Experts of a small language model: 22.6M parameters.
Below are experts of layer 9 (counted from 0) of a mixture-of-experts language model. Rows are named router (the router's row for the expert), up (a neuron's input weights, with its number) and show model dimensions 0-127. Each number is 500 + 50 x the weight over its row's rms, rounded and kept within 0 to 999. Numbers have three digits each.
After each expert's rows: "mostly gets" lists some tokens that are sent to it at least half of the time; "comes after" lists some tokens at least twice as common just before its tokens as in all text. This comes from a sample of Wikipedia text that the model never trained on. Tokens count by the router's weight.

# expert 53
router:602507521479469482457519547527529489557487499512502481522402488497602568535458527497533578458519533626532626463528555526517514619448526478408520564488525487531505518568633549465529473550519553515500605578547509582513499555493537473513475558429455512479560522450524470525531501531506544540491571527554441402532419542402486455446480546486475502590484538554472599507524448477548393544551
up0:516602517443518470471502519569521413415378491452497498472492431481531460476496494434535511559543515493465633505386493556516539573433531622601488540511498525499503440515517592514503543450529530481434461558552540560401587525595493515463494558555496603505443517514459506562439442489515452562578507469450578521480528528497502471511540518460448518540606429536557509458503497470435438556441
up1:392551533500427547484571572489436430500489455401479507501485480530590493595476381522414481476582551481432517550422504416521556435508513540423465519520532584435519514503518490516542426537500440472534603466537489520537487481544503493417480498520460442504522454423464472495495461530520528451559597524521526531477385597474548489494570507396499548508537496475492474525422445365564489554557
mostly gets: " So", " To", " Is", " Ju", " And", " Or"
comes after: " |", "-", ",", ":", " \"", "|"

# expert 120
router:539494581492480489428502547557518492497543499494480473509552484528503546456512488489540504498554602597607529505511528589494568558541527479487490561527492509581504544520564543582567586552507525527507527544522515518527525500456495481504527521464496424542604577542540617465508370512467649517464615491538421499541463646451471481421521509482458486517421457557498568593537488541516475580447
up0:512522594476480431456474522446491452491460525576486552491571465549452503467479527541554435500468482522476463465540488421471469480508514481488487583505508471496507452560567491538533480549529457546479504455447426459543461578530428532452500475522539509505634519432537554492467535560599519451502561514458354375438518473452583385535522580570604558581526576562508455513524422465464586499573
up1:447582499455522552556531461412494498418562428539397530522495550536477417505533464624571571502588521412454513577466579512481471459522521531547462497532591533468503508483440572595602583488533549521558536525420579521477527576496381537551498510568409556500520521483434448485572568501472445508528430433556479420539481479455503558506551522511463493526505488459472443523538508487510499595476
mostly gets: " Airport", " railway", " Province", " province", " Corporation", " funding"
comes after: " the", " |", ")", " York", " South", " The"

# expert 15
router:542490593489472494433500531565520506504555487502458476512538488529491537469515484478539514511546601626593557522521533576490556544550522486498486563533482498572504543526575547576578581555516526524507549534533525520544529498456505480503510518469485424523625579545544597475496388516453626507471626482538410501528482629438467487412523500489445475513419471564517574582531494536521484585447
up0:512628495506439522507521491519565467499559473520556504471410471481521554552437474522536550448444510497489526560437586576519537527511560449578583527495577477391543498522501538421558372534486461484473563551552462551562512466548507511530500472494473469460505543542536548540518411458527625485476452467490550500502400433368556547538554453512525577465511512521493497666507527452507466464566
up1:496571483508526461453588479434474492493428529568503487569508551490458550553520503522506504496510457520468598473463567517455526484354468529444447441502580500545502608408647547490555499515480485495453521535461451528481570411393457536466432470549430493427568460556485532569475576458498472531521469490407557450513503422540519500495475575520430555499464438510641527495512420537554483509456
mostly gets: " Majority", " Battle", " GD", " Chief", " Training", " Defence"
comes after: "2", "3", "1", "4", "6", " United"

# expert 127
router:500565561538537535530408440516528466481457503516406548476478531425545602486454509515461563478547525602519508479509520593450532526489520554434530621616531441543408429485528577475551502487529562506446507523537528506533550502496516465563602426484551473544594506480489508482436498581512507596495578580438455508514533476498571519439581559509518581497433452573492435458513488437556470558409
up0:577503514474502558514532419535478468510467486545520467508523548471519620506473602503465492525512506451507508607498547492447553533546405565532491491432562564360501507566509506545430360419451510449533521491516424474505593448413497521527553419536520428547517500445538537558562501542529529427534496512488518564629518502549530515523529520516642493486474480525485530503616492550495432518580
up1:419549492538463568483524548538395500440488519465474601501472459546517621441466535526497497518515444633443495479405606471491566558560453548465502406529482569547558493527427539450449511493468505499432553537528501508446459499662485509458467512502542478500483503487468463506458466544532471432469506549550488516435549490593491578524581556461409530597457502514609553530543541473453491572505
mostly gets: "op", "amp", "uff", "arm", "cat", "wind"
comes after: "s", " a", " p", " A", " S", "a"

# expert 113
router:562486578484466522431511550550527493513547496493465487503545490520496553464520496483539513505529580602606565487526530589493553563537531475489460578498478501588499541534577554564590586564531520517518579528534526515537528492442515459517506527451497409542595559531528594471497401528470619515473620481559413503531482626446446467409541494483449474522431476563513578583536494537528481572450
up0:605597525505522441509425417487448589433431463481565441572432561516535491454523564458432518512565528520481406477428491442526472508568503461501523497575587457555482495543417432386512512483468501466448467473473510530509458491498470498499555464443492439636556476504513418559479486501495542462527558457521526421575461564535513510540473508411571492474589433566595433428503497536482513569563
up1:443587382450499528513454448468433452463547419410599494646521530551453508484556553430522474412552537558472468491476516553520495572491534502529520539529586460428452508519475506529483504557444460550604574521420433507469380565474477485515468540540547597464553533487514447480544436533503488514526581520485508473525578524519552476451485529457529463513504537461430510638424535431544453492485
mostly gets: " Summer", " ", "の", "<"
comes after: " ", "2", "1", " (", "0", "\""

# expert 91
router:547556567479510480394475572579506503529553577444517559444516480597490611529475475448510514521531570561493487499479571602484445538568509553479602566539492411523408451454531536538507557511541527581496492516527520549486528537497512491500459504570543515648603554564484584479482474550508568569501617479470435484503514486496574485479565497400463464601514523523555506539554481480529468568454
up0:519589469460429515505548447476515454596500537427509462485400522564497530524515456494546495568546512486561443478414482468537439464616477515431570464529539538517344556461464545561465509400522478560472446503424494502491450494496446577414520437482450552522521505478525498537501484454450545604456489506598479479527465407469544529561553456517375460544526521448541534499583465443551460400514
up1:498563466544604569453446473490555452525458540524403506543594536397565478502539494560510413481427597468513501568384469505461507471548550461477470418587550607481461463521502459495499473574561523525478476506465505521477478482454489571535465554440418453554429514456492457574510503452413516510500552499561494493431539433450435495453545478566466480482456529630476446503574416511442418473557
mostly gets: "ook", "press", "tract", "lock", "itch", "roll"
comes after: " ", " F", " W", " b", " f", "f"

# expert 156
router:554486587481468489428496532565521490497546494490470480506561490527498543448516482480529513504540600611605540503526543587494566548545526476489468562509485505573505544520564543577577582550511523519511544544533521515532524499452516475514517525459478417547593558533532604467512380515457626532464617490551418507543495628444466475405534495491439482518423477568501572594542492546523474584448
up0:522508536476583447502365492469515550430489462443548587482500376428490461585493483509516575543503560509482527552475602537575464443535521515404502533531556513498416438489610444503514553440559419499501504597584429584590491547462480524512520543492547484480490441471515442464490470611470504511508560549472520477475548430514445595518475607514411488531503534433428448510493485518519516451461
up1:472511532488570415491531475446549479513455522397484495466489486469565525474426497536488418540410399446493485374483469519513514468555505585564516537519556463501498488519530559581574444408522476405457420564368457462488557494435442554462460490471466549546499488552439458552534524466444481505451559479500540469518545533432594547493487577558486516511616466457584568435536507517495493609562
mostly gets: " promotion", " opposition", " development", " Elected", " relegation", " construction"
comes after: " |", " the", ";", "%", ")", " hold"

# expert 54
router:541489599481488501438502537570521501497560494491463483496539486533497536466510494486545513506559597619596541514512533570497552556555522492506492556533490498564498545527560545574575589547513527518509531553525520506539530508456508482514518515468489429529625594564547595468504386502450625501449625489539428500538478634438472490406523496485457502516422466574505559594541503535523470587442
up0:510529549527532516432559582546433488548550521504510506568482509557468537635457460589501520524461550529569494467514450586452616477477362464540586578555544514553489469515466458574426561378548524479469503406440474446574491507413521551501480495552510509529471512528535458537459617510546540531525546479433518458424522516524591557545487560572507471477504467519507436490573471481570437540532
up1:384608464482532477515431431529581631556577486539512495457547523533539512594486512559475474531566460485611497517634478566446501415502604540440510540559572471476518512438535479498559526461565487448504575560460469504530519527562504561475451490505545484529477408445566469547486561563512454593451495505476417520508542418494533514501436552483503522526380472559485478513497594456499467496483
mostly gets: " released", " removed", " arrested", " working", " operations", " (#"
comes after: " was", "1", "4", " were", "6", "7"

# expert 9
router:512492545429467594489473533543521456559561476532499479542527504566557545491459490523491509452514505543453590475513501580536455581451475447540472560527535424541458532562558521587534510590563526526472632597510509583429525529447516497521494520511606567489562521487459529501545440508502544562541684521578428438494454503432512463454504477487460479590484459551548534512626451494472431540534
up0:542487558531510474554543528454438459520606502502529550457415526461496483418529519521466536493533380507564580500554606504599513423472490467483484523541540514501429600422429463480521463502493458449520546573525438473519472374516476422527493516515549505485517486411522536521514477480524469481503472573428583465573592494471528530550476391502447476421466601450499495395445520616491503592527
up1:499544532491422590583527591525402488502467498462565520513504419458503479524454545452520503432466501496490528583445515598495458461420498566513459562565545404561527593465495601444470526579506470516471550454528516571425501438544604471583552562493512471436487441475474557550564588512568485467501548455433506521526569515489565507476537614403444485535493474462515543458567461400505523522460
mostly gets: " Al", " Hu", " Li", " Dur", " Ri", " Du"
comes after: ",", " of", " |", ":", " the", " in"

# expert 231
router:560478597500495492481488560490505511483488503488517548503506483533549529524463491437539503425506574604497546466480538576509490560457566424470549590527517485611483416479538584473587630517527464552442464604530506532510559490407519443509490475429550469556600528426496523476508483542515549561434612507490463446530493573402565413407561452491467522545469489494549576563495485461584466539446
up0:456564384479568421455446526530518571379473554506485562527484500529545489452454607534511500542472489496479496396525441430463457482424433504492444678434572539477476564469600464460547486484521432523447506488519547507496538422519513517545505475464439534535462511446380560426498525463435461553599507518424471524462422602515475476526441502512468486404519522500517476484520454475560498507530
up1:393526554533481496460449520519441555496537509485560418489465451485554556433428395471604489468423473445495509481471461526482484548522437532531511518597502462491489488472486503439449593494510563620486435521559536598468469522549456490532506463506517480471441495639509500467620565521469489382541455482544521456492600492518594498494500577484499565407488537450499570476476511513527626477428
mostly gets: " war", " car", " bus", " land", " bar", " home"
comes after: " ", " the", " a", " and", " The", " World"

# expert 193
router:588518521488462557522545522520520463515516496473568469511494490501596660456462470490574518427483398540452581469528511542525495602455487534461552573462516533550519470562572516538581591574516491512511549527484459488540534474482519466472553504464538498493565528493449594610543444500504625555498609554539389453534487564458493489473505463485543515555540518581537528487540428406611475549483
up0:640501593524610490387473412533612467458501524474479498483442544503537519443489501532480499426463589462532519482422435496455582513538601517481555448486508427606566473505498438521488476555538537488535451514531543497436433561468416449489407445425507587585493508498469502453480405446587505470523558488500547481530476513467503547548539517468433508576550513471541515500490451424555492473596
up1:487571521377545520492530489431525528532529512518592452557481462474478497573417513640541525481500543515565655482451574552464483454472555523569529468513508469535509515464520563475504456459542449483555507543487511491550564590484560475445506466475565569539579464463453418558503454516586519446517480497500469571510549567478528544560473522496492584497480566427484621555581581488592520483403
mostly gets: " Ch", " Cho", " Che", " Bur", " Pra", " Sho"
comes after: "-", " the", ":", " The", " of", "=="

# expert 93
router:600515571482472509425499568501512413500549498488499509543566480555527564439482486498492526509522583610532512475498527613486525577475524479503535584546500520570455526508573581596629578578536488533510537522556541505494527537447476479508549509464491469570597531497524626479476485544481632540490599506476410471539494542479494518424506451497492459525413534551495574573526503484618429524487
up0:440583466539475517579520436534516461501438585552463441485470542403661538453486459549535516563488509420537414519539532471499415470455567496480569499493584539461514484493566573432460619486425512468525581491544541435477530580471450507485443476436467497488403510436501529431438519549548443412513519459480504503388429532482509540446539477504498585519517459446535551563453469444574501517497
up1:546555475437485517485499398421531657501474517544453539608542510431595501509446495519536579566452508434488552446517483450558488535411439533460512537527540519496518497521636519339520462490497511533500570566498482537501517471437484496509459517470602543473553478549529489530464500559504580529510570485485467458455494379544518449485537464478402455531534504404493546455398500434467517522458
mostly gets: " law", " word", " research", " model", " report", " idea"
comes after: " the", " a", " The", "The", "al", " an"

# expert 43
router:543496583481491494434505536553520504500541475498487475506543493529508543460510490488534513487554604598600531512502533585489573556548523489514493559523491497580496543522557550580570583550518515516507540553534520506537517505455507467510517520480493433534607581559540588470529355506456644514481623491539421491539468640446473496410527503486444484523416472563505563607541503528535476577455
up0:555500541410539534523560548542497509525444476540455433522460410488529497504459469495539377552562534407477545522505522513509435534484466497486521639471579528478452537492470502530528459442440551513548521612425399478495600508440544573469499571496439538451382538512473478538534530524561574526514536677510520490514495571522562467544525547464509493412508437491542521373509468482526488503479
up1:554505501516612479589426491457557521509446473527451439440460504494484455597475522528492577623580587466520475455459539543490502535422463501475538503491569449465524436495608475565480493459568546569503522508533485518444520646479547492402538448418440519532431529434539505575495467502464556457544582517439505404529532478465476454459571456488468531577454534538489483594437444457445574485476
mostly gets: " graduated", " born", " Pennsylvania", " Iran", " Germany", " Italy"
comes after: " |", ",", "3", " was", "6", "7"

# expert 214
router:592489593500415517475532506522517471517520511503452485472548489540506547502495466537486521498509597606526474458517533583512590566501480497588579583532505393484451530511599585533627519509480546497513512556497553472467549589466514532559530494496511490597583568536483538494549467559508583604477635522466420455522440581526498546493558461503483523561480548470510534497527399579544466582466
up0:499560467522522458496458589483557430552456642456462473473479515467482557531493606456487446578494580500429436521490514463504506493495545475519545566534620613522494444519556510498509546424427506497502490562506537502404525500471566537428407575507566509461541564524476565417485460489415537455533394521474484475497419452522403573546446503479580442462441458463532488463535480535449602462465
up1:576653475560509523612515479492432526596485574586413418449482568484495534488601494580474551532544504506550535504523494479484503516480482434583585536499457458473510493510483502489446406542339432500462452488452621541509478491501520562516538427525441490516440466485553467577458538549537442393483438565579424492505498476498497497471499548472556510485445522469451461427514516499429499479491
mostly gets: " line", " function", " term", " position", " act", " way"
comes after: " a", " the", " his", " The", " an", " their"